config = dict(
    num_hidden_layers=12,
    moe_layers=[1, 2, 3, 4, 5, 6, 7, 8, 9, 10, 11],
    normalize_top_k=True,
    groups_per_token=3,
    head_dim=128,
    positions='rope',
    optimizer='soap_variant',
    lr_mult_qkv=0.5,
    lr_head=0.00508,
    max_steps=4394,
)
Below are experts of layer 9 (counted from 0) of a mixture-of-experts language model. Rows are named router (the router's row for the expert), down (a neuron's output weights, with its number) and show model dimensions 0-127. Each number is 500 + 40 x the weight over its row's rms, rounded and kept within 0 to 999. Numbers have three digits each.
After each expert's rows: "comes before" lists some tokens at least twice as common just after its tokens as in all text. This comes from a sample of Wikipedia text that the model never trained on. Tokens count by the router's weight.

# expert 4
router:499649419482522524507461538561468521429529519512494505507556518500575489501447538483473543440504541555557566537535451453495549469471447485454523509479464565466479513471440532537504493553488495522517517618505469478453385473435481476462516538502468527474559530545481545477497487526523502441487479581522403483477551467530494499469457490525442515464496523521472504531460510525552538468402
down0:494465473539526587495514536562514435507513502417448548525444463526469496593516527560506490494467560462456553499506494547505494471514497447472460450457481448495480449502571466420483467508462406427468506432466522481516526490447400481517499497525469485528573492470505485552483512476429565435547489477547500447512488461494502481486490546519507539550521446533469507495438566484497543432554
down1:447442508557465482514539515520456490508444549562549535464503459507498522554495472418531433482491557462437544490543465472464457512455431512574501472480401540498408490506468466474483490426508503448429534441455535472458504585478424511490480542492486539508510495466477488562467561584491450529446507450486430500557518423516490484496498535523480596562501481519514467428521443526484511508484
down2:520466543531527548498529521515463418409579550471514514502583538483454464541458507469479569485498538472428561425565556442474477500524494533498494540497427427502461492541568474435497497477494456465521473473508542487521568485441528455524542461511537520502450445537545496520523456505468458519494577440503472501539515570539468484516560545466538516529517462496401466435463498481632520486518
comes before: "-", "|", "\n", "==", "The", "==="

# expert 22
router:515491466480497497524516538483521512496469486478506496498545454492499515520473535501500538443470526478515460556510474487527522538460517447483480503506502491423493450476426428528467517488422503498485538539497499596460396459506543532483557466512545455467539521529457552456516544536528515527495532559507475480464572478544545542543522553597495593493562545561489540486496559557579450463410
down0:440518518461502507533552520528481536467504498494407522521488494394518583540566472529462524490435469525501546544574466481427474534534472446545498489478485487452496458548537482441487519430461464472488482522507505519509549428453516450557421522493536485469507491492525454420542520498520527500458520537532555519476464486482462512482528409523520517429519461513512480486425481449543485441523
down1:545527468517482499542460505393488525452478576495459499417452487444555443487568475523562508505488487572545496547487568543532537467508435423534519553527513517479549445546503519426508583447485501502559579433554441455507520480450565519532520425530526484481511477461533468486526503492494540491481464466522554517466597547506543501536572599477516525473555518444549541546482474439511527515487
down2:473496501517524449459458525545510508458511592511536534503332475483572520443533421515506530529517515529484530508493515501440508469510486474513497515562467542499537494492594559476459514521510507516429520522506547483479551524505560412531470552472509533464499519541489509533567553465443537497535471503522487513466569526528487522490555557458442474476502572496535584440464461494471493496549
comes before: " |", ")", " m", "th", ";", " km"

# expert 11
router:486538441480456493517495424529438530486443509483511523466492488543533514473445513459458537521512546571558453500481443498563529553468476519487498549474512506405503453488469448543523574556500568488469524475469474502515455480469528547556548550495463506495506571538396522510473560519539555492488445627519431506468601475569500550489511483510464506457460556510479554498451499531541516483429
down0:507484511470405447458558544503532515540469445509534553499491523477559523470431472478429483558545537535621547428442467500550519511518480564550456510483478538469519556531480482472556494530527493524454538491476458415480473495563582495572532475462474547548524544546512529449530497506503442546507507488469453472610474515469524505463480483502532479495551506477577512526489425525496489472367
down1:516505554498436523400563450495548487479491496441453487521533501465498458559556393465508490473419531487502479537449465506420529551432455447508522559502434566461506478456508502463449493522433471567470556542494461445478468475417414470508460523452581526426534533521526493524451522581489507502511468480463522531525491446494486506554500472505498551566483555525530572480533455524479527554442
down2:479486523494477491485524527539459467516476497507569487521558488420505505479385471438489512513475495561444493533536465523526539516504459450464463476489469468500411501509486522506547497563536498508526522511503446527524479574443494526502467505536480494509485474499541511536455519521481501495348491571499501532538444517479512455387537506560474507495507488488518496489480479480500514485521
comes before: "\n", " The", " He", " In", " It", "=="

# expert 38
router:519541520471478541505498483509417519480525497523519488504489520528532475475412492505503477422543575504583512487407479448486532492493516463475503483525494550469522446488441435504475514488466495569512542573470473501487403470448564532472536506460527525422512496538518521420487474485532492478468470519531435446461485511528499531468579502594503540436500466533470472536498501503535504444365
down0:528431465527448490518474581467477521533434479515463455519510533456577461463526492495511492469554543431471484496540514549490523478501494503480520515470489471491567430421581526427509498460539499468571467530466530431425511493479501535566419514509497463475440525454534531488466514458525415452548535525529461552521472564552539519494493586495446457443479505533519551505501524457471442428501
down1:551458485524468540505486510446451489462473508600449483466494448504594476547481477545554479464523515444531540476492522509434460508504422462481476534513505499499544483489507508488439509542482519547469510372498539358546502485542548514483529509470456440531572476516483513461470532428429555498500459522453501499446435461545525590541450500488449497503486479536526556488498455553502602442472
down2:527490566425545488503483441493511479523495476458515493503437504496475474502447439479546512520546589532463490498488505498473582510546497466483464567449476463574463478493405567491437495529490546535537509419426506499514528449459495496615443446493453491461482492508440479497488548497534511542422451533430580512502538512539544509462483521521485502545532491467518468489511454549500476514486
comes before: "-", ":", "\n", ")", "=", " •"

# expert 25
router:484601448520432548517473526568447574476525535509493523500547502502559578490458568448468554449522466498544436520523472466484534529496529506484515545525480582441462483498479481494468526459486524535501516590524512582455447383495549512448543487511441481440481512518468540486536548511527545553504500486535454462453504512494525542490510570535499538474571512494476549492486569539529496444460
down0:496503492531495591489538560461509473472493437534413473439511460454546445515498509533505503497493612509452523499534503497412476455556511545599550549538474502488530544500438483453490561567552560507562441487441464465479527511542499560495585550529577552505425501485550514421553551532452533552518552518437498471409499508565548503527513499490491513559544489528508567526509539499550492542525
down1:442548542463525534425525441497512546468480540545549508530522521560496514395581601522549510520469444505499497467539460548472497475526614556595530461507493519477487537548564502525539523510459408499533461496502494482582439456466564509562523515539456560496528420549435512452485468489530509392458535464460479430500465494472524443546493527518515522447499494462513539516547476505523539484518
down2:496497535482512420538483549493456550443538516498571429437474538511479453528486500488448532473450503527526551512565454480542504502465570509526517482527478462490495574455519509547567470421511494519520538615480559486531447536496524471486568463421447489500451467517393513520512533504533453560563517518549475519491508578543427532493462475507480473487446488439468521499459504492547571512552
comes before: ".", " in", ",", " of", " on", " and"

# expert 35
router:450516513453504524539498504511467525483489493515496522506510516519531525488474539412491509516455513574579469519540440471511532578498504475515589485519458559480501435541449505537521536529482510520448491572548522626499376513399524564478480485462536424445538502515499497490437595511603474494475532552473415523436511455554441435522537572524490500437574589542459460460490521527501491489459
down1:460492550514482430486465469410557481493487585551445445496467488511512506526470501509554503493464533506469522413548532465464493473532451480505501524569491510457528489506500577515411446520481517475488479521514467543502587461527524467528412540579500581493508444498552571451582441619510545561507517507552514529502517509543473414454541508535511435449501475514511458533487455545485492464583
down2:539454545513447476496530519513536510514455501449521478494493615490500516529542474461454508465489478495530440539504497528531483526510576498510552465486507536476519487443478531511492539472489488458439515497487444524434447445481500539474517468502519471566506499484512534583521525523474518515513484508513493492523390567546544444514497510529488483478563525488508474482445498572483475563463
down3:440467536475523545483478455469484510427489545489545552524467478503485459550438495551607424480472525447589492505446563546541441438505494586520489561511501557421534479499504415446432482434495401525519558487516482403443482559434501376559505430467523532495455474502443556524477470538449578450522539507533493473531543545517478420544452498531542527524481430489522537496531476548470517449488
comes before: " |", "\n", " 0", " 1", " ", " 2"

# expert 14
router:466532484454469551488467514569462572454514504546497539465551511567522583472477511475438555478469514480523521568508506442484530483417470455454525507473465504449508473465502507489506501471492519522468561508470496536500399388465536536528471510470506484458525519521471478469516567528524569509533470468537418529466555503543505531496517493600434487502539569492469553540438562539512484477438
down0:461452509509495513445565523510524540431491411575488488479561524456564544467562556463494509448491471458483437480538536435485498560529489546534415518476395559519423569554440476521452523460486509481446529530500537561486542456540450530488505508480581520491524465439477458526413445510490542527417543562477559494469485488484511505463540555483489589493523475484408487498548588501470569467490
down1:493487425526508508538480471448496483558498548458498474483578526510489458415440517461516471541554563479471499494504465503479500516479553526475450458522450480541515508543572428504502541480448528520487481478474552472455522489513520592544512493575495494466550515509429498540486424410546482494483531540557544479518481560533448503480523576478516550569496467424518499495472499530523464549491
down2:489517503539478478509539493458451483548412523531536500492530538441526447553574499511495451480504473449532477542531515510484506466507552445503500499570489494503490547507439497487521434493543485480488543488512544524505492504435498463572450490537409499484524509437448521465475517502467489464463592492459490532503494527447527533435502515478446468497460512521515508480525523503587476509473
comes before: " of", ",", " and", ".", "s", " in"

# expert 28
router:463568488456506548552437491566486499444519543511489582450475521591559541465469547445386572527533529521514473583522512487507543488453503482509578488467452498474473469522530448524519505463435513534476477625476529623511414367473539514445537499447478496451559540550524502494527522536548471487495474530552420505433470481528506533432574489547490512458494550596412485522466535514467484486429
down0:546565469440500476507494448519496410486432543468515514546567481481517479542553526522524519465538542433586494457516464556453518422409458516493494564542515513505493553508473535490541547489478420454551517532505509484548518517423460454558439531481436461534488528461584482454548520553545451434437448528543580535497540419474476503467520498494498444505530518490572500518447492455456470483456
down1:538491600489508495479549526512520545572460521532544481497582502534488530505485546514446551461469475502472416578567455539522549502511552548457554481583448549592512539437466466506473500513492502496460434528537450557507489507550438521502453523509443430471481498528580477501453522460566561517492517518511497479500468559466470488528501506493485524471562401505522511461527550480550561561566
down2:494599460465442505528469512502522540496519501507505521513554531557492569471463550512476477418506499532470454413469493444467431477442503541479488399509477497538517512481433530506459449527545539495500465482508551488515546438494494541477460489530476530462462489482497504437543540514477516571502599507517488455518497477535543518486471495566472500442450502476491496515504491495513495431386
comes before: " (", ",", ":", " is", ")", ";"

# expert 18
router:507578501488466540501442452538502572510437511543515585468554502522536515478503559483495571484515538502558512585456492421556533518460436447502535518546415531469447492503489486517519557480511583539442549552538480499497498435473537557437568542509477427439514518572515576489510554517538553513520473576518479515462525491574469567441506516505498482478515544515460508548471493541537501475451
down1:507438503510528464495508522538429532490521557516500500494470538520513499485491620537452562477534473541429478540544448458458494526467517537512500428478567582569508538499450480436518491496500480518541510456508402492488537464481515507484453477516473457571577510498493441499524489469524553473522540430437528458518516527405501580457397504580476481503545499554525548492490501507539492553534
down2:505517476475559430528492538474518464460480530538508481474537485472502517464530515552481532499610458582529522430537546465469472488558528510479450471474572514571461477457512453581581447455411460501463563428544433513471553463469453459477480499478517558536470502451510483499479587495432481464449510429480500504489490546574439534522501425521528465478485531519505526507581512434573545571516
down3:496515497528555518484528456471503475508508459504483446479470477474517496474524495518487454493474468513491535530546493502577580524504442491489565536626534453515411587529543547441508466458501490435477554514546539520514478447505525529442509460476452506473539498550482425521489512450508513504558529527586547480566554528521478467563444495541434478506454581500457454413500505507492527538494
comes before: " of", ".", " to", " and", "s", " for"

# expert 34
router:478531420480503505515449502553451545440465497481505523455562539541510515482497617397438495526462530541600471529525398395460496586502441494432547462476507577524460472520428488551481513527414475505507561486504473582507464504452491512523542481492516475453505442477488545532494565511555543503487490524511409521522578419547496525428523524545425592461517499536511535507492539472484492528442
down0:535517488491490487570493433550537533487527442510510481451406546599509490532587591513519510469537471478532527456465527558422533447464584485502522458430569472501502529525511507563479492497496472491518484512469516449543520525526532566547472495546455469474501507483555528530554523535468498510492463481507486487459513497544447487480457440492499474520468508490482517441587594443493507411491
down1:467412489453528488506499545499488525475530556535498551406574597473492571517480449483481469410550430505522555531541545522523527517598453492480565516504505556564503519484541511511493579535469506549505521492486517471491441515506492475525423490529484457526520473493533510462512473506545486465508455537458559479497446508494515378502538531497515449489525503498501462499500487380445470535497
down2:540472434496518495453512566513511470481506437483498508511553498469502590469408544427454591477445541465492460533521511569541568564469520533526441451453493507504487498497465546473464510478400519496548520519447523566486476413460437416445467532462584535439458463510432493451538512569526551568450539520468533523520421470541531536559539473479484532487435559455489509488505492487501488531476
comes before: " |", "|", ";", "===", "|---|---|", "|---|---|---|"

# expert 2
router:489527469505492498548468488510467530478490523483470528461560524548496523501487515423446525472481505472543465507521465469558550505497563476503564569505499487401471482463545460553533516480471528496491553505463460587501396498452565517427607525486500473458524502538477579454474549584531543548497486526519460493415571495525524484480481516580517476484580525544493555484455524488605424507487
down0:484490465445486497474526488515489537473530475568475503504577535525471521518486434475509474490513519569522401513509563470506533557512523517465495527486508510490466474493468501481439469438489522558543538440517518466461490492605464537567537512513481530470509548493491460496514555485544421482454569448464592426548482556491516506508509511516494497493577557433505537488457449426566486478527
down1:554511530569516463495498537475513492582568520475495451422502541545529467438494624516541536505510494546530492519516514438469555529481496470504486470553442456485457510463487519546530493506519545526537534531546440510541467503487486499450536529530486469483497469523492493509511489510480483518471496507519434523517547371484494456551532542508540435526449516460510516468515556576523458545432
down2:613480477519450485508566506531544481546507557482448520433495495469543506473494419518483501447421505480499429497454506515515481482517403486545540545537568486588520574508436460556445430458442489511505524446544523468517512493468543445466603492512431488546556513536527512459535492495628555514502515487541537528473521530495535493563433510530553528593484495435535497504482551518531547595508
comes before: " |", "th", ";", "'", " years", " September"

# expert 6
router:500538447519458505550499484580492587489520530513455495433496474578512505480434534506440538492486506477552515567513487471580530478454507491511521539504502472435462548444419408476504514516441481471439508510497513545503383445465503503529577481472502417488555567518494479470518488558519476515483430523518431484450593442560484525483502528570531590484471575494454539488473543514519437488402
down0:490560500555523487532515487538488443501446515477460547510461518486550536476554512478486539514541408495491475597532462509485545496537435556494482560507475531527480508469508501511488479480518541468510558514555444461499555494466545458580553495480513505495486561505476567447477510422498423472482495496419512536534472501407507506501534538542443486420455495531442465489501500562456533554575
down1:398533505472521580487506506487491524535585501516400525522587448544428483529511517513497488513550516419561490542537504565496473560510487433491431459506422552472500477514524526501507493553506411536510506469595496466497536492493470510477481485530539586530503513476457530533442491538536500446468493511518516517410418536464531480415556534501498452515535565536458495508503592574518539516520
down2:511475475529550470503433535572561522549507562455422502493466512512515480516526618450376534482515518475548508474486541610494481497540561475500463474456471470450517470505534438519490518474527497508529452532457467516589447421554465508549492539461502481511496476453520470455480447607578561522472496484487492451500558559517522447489487498535578506479541582486495461481449464484528433436495
comes before: " |", "\n", ",", ".", ")", "–19"